From a checkpoint of a small mixture-of-experts model trained on Wikipedia: a shared expert of 192 neurons, a variant of Adam for the experts.
Below are experts of layer 3 (counted from 0) of a mixture-of-experts language model. Rows are named router (the router's row for the expert), up (a neuron's input weights, with its number) and show model dimensions 0-63. Each number is 500 + 40 x the weight over its row's rms, rounded and kept within 0 to 999. Numbers have three digits each.
Before each expert's rows: "mostly gets" lists some tokens that are sent to it at least half of the time; "comes after" lists some tokens at least twice as common just before its tokens as in all text. This comes from a sample of Wikipedia text that the model never trained on. Tokens count by the router's weight.

# expert 2
mostly gets: " 3", " 1", "%", " 0", " 5", " 2"
comes after: " |", "–", ":", "|", " (", ";"
router:482468591515512540533540518478568486506515452503525478573465447452573479516542454521545461519474507483531518505593465513534549459488529483556516543425528473532419454485435501491450520616490537
up0:480472514473532509532474459509497517459527483512442451501547549438521479501488564526523568508467528475472489507512538481562501459576481476537446502538445539472527556432437535555519511492509537
up1:430449473546528504491487505504407430496475484479491559530482521536439610471431513450543561541493497455506436523486442523501535554462537538467500493430426451565459494462560483491463483516472454
up2:487489526562516445568467494527447544515508489491481464504577536495481503478505486501555529400530556462465513546495542533569520475482433523542510504575506560505591520498411492534430553495589502
up3:471487458529504485516490478519397506507472548540453481472515466416469475496461509499484500624512525554478551513502519533403454499474472559485558433472529547488554485418476470482489576457568539
up4:460467516568539484519454525478447476505508577488553388411518493540511504466510477503490520489451527552494505503500552574541544478467507561471431525514447491470471504463483436487503462506492537
up5:485488545485506484614454462514501487514488489630556555541450473478519472447446494614449464496592508450413488560456499497466477609528463529501518518463499537547495564533455526579460512505527539
up6:479486566454527487506442484562406480524551508502458513527522578546501505460490566491523472530487548524474485518522461514532533557508556481469560494481448437491491490494444480484499510486485370
up7:474445535540519518563478494488461507564497462520492553513525469552464477525528500426505528532503407603499483563470490521501533532479494521512499568512513490503497564471466523500428568499489489
up8:486420486509545565471508497501463552587476496489468516530530467494517534496492478598531520527552464480538517605516490545488504497600470460522535466487431512505521570410562518521470471486437465
up9:486432484451499527625417504515508496535503582528476497547521512475465488510461515516452552458534548460498450389531530498530504535448507453514497481499468490563489511506499451509493512497494499
up10:435480495444531506556464513545500433484463486499510557522494453455490460491474567440515425525398536478499521577478475547492515564482462520415538520562507545495485549496436478528453446479486534
up11:525430528441551547496460477498492516539468428528516490485503520478440433486495518475418502514474468500558498546516621522479459482514522449474525503410499499441464509475441519578451490520466554
up12:501458531483536449479506488571520487589453571519466449530589521557500508537495525539458414446548527457431514445514476511426534532521479447454469474397520410512499525470541461501518498488542488
up13:479462494569512432480508501489506505517494512517451528397533521425494481548533516555478437573469521514499454546498497525501519484533575497557515409443603489535453472496539576575502516482451488
up14:539514490471534533530467436496514438487463566591459490501546502486524498518490593544437501536493498463573502484511452465481571507493541503510413551440512455489490568540534437508469570550445523
up15:439445486435515544528417508544493444532500508481489498483482470549459478485492456509533496468514457490453463517530502606546512482489436507483513485505514498473546540527517454509447443522586514
up16:503464506485500503491457503485471487497511441507502515520496545449440443472414453432544490574572541512479471506452576476486498484469567511548400529489437517528471534535530524527496515562390496
up17:519417463528472510503487489550498546531488500470417509483517479426505478546494518486468477473398437507446451582488478550468568478575498473521562422486478510480483501539540463555542483519442476
up18:490476531489546458559451518520511470521465443499414463556515506472497559543539531542515493462586581488522491493498528482484512495519501457516511533502538499510568552498450536517509555484555493
up19:486491499505539504501522502534452486565511482551443524486519498455522581545485463522508445450470453549472484471546447513484528512449553527536512516533473479470512540472529406509577538454576483
up20:508507458447514476541428487485572484564467481593516481491497493546540554490475532491540492525478477465462505502498523541578553563493511573543440525512501470552440543470477452521554530525551495
up21:517489432475627439539514515471551555486493473506568484456506507525449509521428475509567554476509483583476553513492523483536531555503534462556467473536541424474558532501450514559537486530526472
up22:476494497505542493465487485528520481509536512497495529540409439486494479476549511523531534489547520461507348455494466474473517482581463463576486449442581515433483529516456462567478564414491473
up23:495467450619536478480462514517494438488473536503436452490422573421508518555463436489510503482529519476461486459461502555472487529442531485545517508497523521450502566536493534559560537565447512
up24:491476497552510514464462523484530503427518519519546414437487467519560540536462523536461525550473581520541514394536609535510523555554477525548534533532418560535444495509520510484418473596486527
up25:440441508557548494468535494517437434536496570482492469507505481468509491555509509500488501508501530518485502470543493571470550462521500505509519468520525442554567514432520503540463477377618516
up26:425456497522532450523459501499522524533478523529480468442481523506463527507491467480567475537459482513542504458560532574532519465498502524504508517451464418434471597553495469524476522519481524
up27:464439569497519493581443481461409463489489538532519448501516486518459496502489529558521524497568463480478504474523554525518488535492520516472464508472443462623474585479487497494451560526466495
up28:482459534497516563475425531522463444501518504466572528543518487461474473473500502494496471464552425518541500442483509507435556555480529476500546514550510391525457486562475506526574495487445519
up29:470447483578485427537545476496411521598487482543479556489569586548493548509494438478524513495474461476488465540506496526490534513534556486516421555558522521483478518460459552488513470528479491
up30:510491506567484440492460493502539505529470467525472486544596509503445551535467490481456590519452551446456508550427517564523468511497470503515507447480474495511471550537512374523500574514479529
up31:497485517522511469536511514437508493483451511615425505499538534448507497472439533447454498488546484498538484497497522491567527509504518560503527474516521457427486568473473480529538580545472495
up32:475452450450563484573479511508508543513454468558509554532551512429517489486515513540550497449553498487442462480489504533459527494495477479448518481448437497545500521511522486565482548519549427
up33:485468571490499484539472476474416497437466538590450429485578510527481562496459508524526595472474466528515507500542530503493525568529529515425547495536433479524454538477468465569446522543524538
up34:465459549461560522552507484479493515473510378520504565545492490456479558443506504546518482480485575427525487554404483539513570512425443531473447581487527506558507530532482490540524543493499464
up35:445459439437506548514473481521462457538506548512521469520465469579463428482460548540430518503500497534478506501553539561512498570479504443451518545486488553518499522568492515520462433521516514
up36:471461546553539532549500500505510523445400505582506524489512580488519560488467531479456457492457482578440523523575545524511519433464501466539470427434475525539501511502495435501534604484505434
up37:438474506526501494549477528478509535484528492492518499428543486479495480512502541539433600507499539522488495465533565534450531536501583545429504432544535530513496518517440492508514493567466481
up38:491468522587517445588451517453527552456365504558496517503534486495493532524450454510515591476528556516498460486508556494545433496543408485538461437468498495550548508401514411512443533516508484
up39:505468499469499564545499453491533506545488451503472558501525548538488501466522497509450498469501532496503488533507504550517540478491585475529446449562552527539453552527455485553536456518507551
up40:456502558443526546525455487526510485458406461536428494544449466455447555510397497524452529485479506519532582542472483534476534459453562512484519515457508510500462550442541563486515518466449494
up41:505493462601520528535459518498521516493425446429407482499492505504508500449479512484477565543506606466498514507498549480503569532518495524491498487410473528567546508445525459534437525473488443
up42:465498543509555480438511494532549498493544489532519459495500516422501451460477548501529437546469511465487512493475473532489525478497496538518491421471549524531454494529569490537545519506471433
up43:523479531475517551456473505533483492498472545507510510490459528533400484491459494570383388491457534473493498440522495494480539498554519419465437515397512505501488520475530514536531476477508459
up44:452470485453538519518484467518512492536394439520416483540540443467481508461517531520472468516524489536549443505558465551529478515466484491465534522539497478495530504450474460488521480541560515
up45:472511568547551498436466453601542454467447494517527442533498546531503524535445498541555453598491508560486462514534447452485474453447560472520501547506458541456533526477486442557540485496497502
up46:482465529441514488566482464525561548513472492610586488573459532488539520528479482542531490485531491506545492483508544511528471534516564523551437500526531567493453553488490496511471476523528486
up47:463461503474534484565486494512570547519506446487510594536553492513432550422475479530505513435476555499346508480509511546570510564512454511525560511441496522511509502514505433553448561490480422
up48:470434463617519486537489493485528471417504483497491438486554517455538543539513488496544487496431481556501458518507455503550511538462486477497534474502507513543515561448551531560501528484538503
up49:498449527486508529533498475500420425478441565531507543515547559586415524531461524398511453438465498537546484579495580518516474540525524522469548545481503496427486542494578489492513619551457505
up50:503485463531516544466497425490514561538455523504522561494538514528514513465469503470441529524496497494440477387505521526489540462577500468500446464484466525438503483466559502514533533530469455
up51:466495482535512462537487527582516526521440465507487526482493493515482548408600522476518535506504545466430498514498495529480572487551510512504573565569485511455508544418568472495522493479517483
up52:477455546541553525507493540506437521514519524556518552430443560480484516499525483542427479508465560479440547540575548571534575554508532454551487436469467450552443495520500468569466581495517433
up53:469447440537488544505489492594513511488501480504524498529459512457476471484472521512519446513425502551466450487470509627513549505507447449475472476514516532531559505534463465503497493512580520
up54:457489568455520507448496436533505501438503493496444472477444498570487554460486547603550485472518532493493485506469550488540516529483522449487499464524434509521480536503496507504480524539593537
up55:421461491505527518525528493520484479516437609533439568434500475479491538444512480551468464513480514468482554536508476576474422462482516462447521483498532490520515515450505474542471473543574471
up56:428458471518485513507537465499497463490548476521567492528439502538463514492525485509489497488509563545481511490508491535519511473516455508505482553513503509499535503503425540517529541530551484
up57:500484430522484463528493403517497519526478490550530527507490453529540554474548503487425565534469464548488491556487476559524516532387544455506502520501503524496461496464517532621513552475498521
up58:529477436531496452568470501479466524484480490558487404449617570528456447487472537492517475522488518498440482517529484546548509489463467478519589494503452480484521542496492473507502459516488539
up59:442482527477527499483465514487491512495453471478510466465439443467469456511455474538490528540523533525532399479547464507559460495532509478449533517422499502549538492494503506518506531458574522
up60:478465539522523563548443475563443463488467540561481555533528486460480474457439503577519494477482537506526499494528477535506512530599508556516491522452528497538475490524568546500474508546508525
up61:459501509456522482481499490505585497527437446483467445499516486570486576550514574472440555463507482439505540567542483547552562537493526514434527544555546447521547547444461504509456519471493505
up62:541475513546504555552535525461469487439469509506533438537471436534551492463481526587507565506488508515489545451483552584536490510466479530467473550469503484489503540460499502504464579468466519
up63:427400473537594465510426453549453428536509515551521514496583525528444555454485544561535543523445524551466421529543523529486534487513521588451445445439465478469518573518502446547439534498477452
up64:447480563510520342483526493523424510506391433486471506558522520504454480516460502566484504583462558502527484467484477492570579610525501472516511531457500518443538587466532447472513503426523426
up65:472465582571527533486478475518512491574449500508510482454520470501533547477525470497473501536468531458522491582451499538602456537516489454505473519529471537455455530541486491507507441568493523
up66:480456471547507539507477529518492569532499492513447444545519516470515477462481544513530554572532554549496535470532504517507486531512590501433474475466492531455598553439462455504476486571497436
up67:463477510525508504519417495540481530479479428525545539522529502479413493518464472557537518474470540517528493534459530512453582493446522484525550525446509536462510512502451533520511436483488528
up68:511481480483502475573465522478531524570495486587496489518509526462465560423514522503522507536551477442481487496472495532473544560483491589492576433445535588511474509450470503554588494512632510
up69:436449488568490546535535481498466460533481448491441485536495533501493515461528498544589470533475486517449488568544496513443519532474503458469530459568485526557523517475516399521448465451455489
up70:432456458512508530507470490489510511495561497553493498571428551520508517482505462577542481505529594531496475473576544466530425488531505498470461468493515560449575510491411513500544561516430459
up71:488438484524513532575409491475448510490436445522540544488550472490525536471496553502494560503451475482490521511448547533523514523476586535447487448542469454431476536507532479560516571520477450
up72:494466495489477522548482491466484534499531515546481461497504500516528534532495554531427587518511471468503467495547572544445470464511584528432511417505432576561425554546517511527491499507481503
up73:477472509518502523504474441577497485482504497510478489557536535597509526515497494500528543474467471569522487565521479572546504473462540463551522496553455473452514540530413501503474526550527516
up74:480462506520490492528522500513519531463499460493458471498561543416472454503498517489499535526489498451510477492529544555452548541568495519478583501521498568490429491489478516495489506509499572
up75:458456457467537498528435510509503530536514537506451446559498479450549457442499555489535535569473529469494498533529463587413475470519498525490506551461508594507511546512457494499555437489556525
up76:533469518567525538522491507486453546425371453500559466504558574509449571419401428506484507560455530512511489457544510483578513528531517502576523469478440507464540521536527424506490500496427471
up77:484422429545509480572406501502507584503501507527369465568430465491495510450485453535485450551504503521545485534513480524501436469566545412560474446543465486423556541492457513482530505538428519
up78:467477519524551553522436496503508482477514533490496439509530467604527499510462459512431482501523579498469499522513530602479483499533496515484499481508516507541540562424518529650483506456394503
up79:477458494498523462531439542497495462498531568456630438440522554512465476521525497505480557507505568522499493438473458476444496511546571517527501544518455456475551506482595506520530524465584533
up80:457452499465491473437439504467471518485517518530486413416532559542491476491503562593571454441441559499444489480500520440631524508508526479502527518471428446545458540421510448543518532518591487
up81:475511548462527565564508567554455532455523439492441521499533523491525506528442569477459440521540582462475456443466491471462511505621467480475521515497495535454506496470503535491458513460455452
up82:483480460461519483528350504530532488445430473549402510524469459464544494475462498469564376453574450453434504561477513566464462458477514497478514535525517488507498525511527503479499476533542511
up83:473468462556527514472440486505445544478492506523479491450524444511474548436512562526485489567458545467494491510509506512544455466448530535445545485491471497483528576520512399458452486560443436
up84:398457456522502497523439499523487504519484463523476451576436444458532466421502542517540479531521519498479461482471463534475587523475440542528470519465496598511585543470488432470496497533494483
up85:475459501521528499515494501499551516489452531509468548543530496475421556454512542477490441532510536498538465440479501463489548595565539504463427505473531464449535528564511563515521471521489509
up86:427426468534503536606462491520446436467505582519529443519466535450503476526503533518427543486490534491484480453564531523464519507481534464499519498525498545529508509481501475525473446507488540
up87:431461520582503467497481507519489525469503568536521514526488508493454567516501475562537498496496554504557523513428489496436563536538447593504502476468565585575480498445487488527457554491440488
up88:483448423525539483536534527543438524489492508515501465510620496506498468525518525481421541499454453546478526537583524511536509491475508500524588551462407488482557542499485401507453502494519488
up89:455456510510516506479424525552459548513513511487556533459560528531372501522539553542482489536544497477479503473511479535470531499478622476469518495559493452526525482546544486520519473569495549
up90:550484491480541468528482462535542477493522513621487446546484554549504453481421463471484541516447503514479478510480544509460478420432501449512534526534492506474470547502518507529551444506572519
up91:506443434435555485585491499511546506480479546531482412522510534473533495517468440558508474429507445483466485533547497500471450444535492462437549440483451438542456516476452507517535508522510454
up92:503480523473539480492485472504491495555484569520454520528538471443552491531489513584538441524432546522560507482527475496436516494545546476461532419514466499502542512469496503542554554543405488
up93:461493494454526528536463503465488461421453502527493514530529478458513474474435562460554485518488472516424487515456493486514502516464507523413484525531530499535507548507491502497481466525547461
up94:448494546486518480529543425486501439513435520473517501401500519489497479520523513543541518496487510576522477492564468557534529452571504517433531459474501434532474495460538476547485473490513490
up95:412466494527504497560488511513491547521476437499429537512463505429486500501479482526553496572555538558505497449497526509488496601528495540446474478521509454486499583517462540522560440525510534
up96:456499533483518486481465510557496523520484490488520489467502470476489558590490519501505494495458514464584504482543480559496509512499448592492514472533467501477501485478555533519516462544469513
up97:472478503540513515525467495504493536534481492518423525512516499422523544445493492467410484561498491527441524530536473489478532539461542500529480545428490500548521577439457456487485501446560504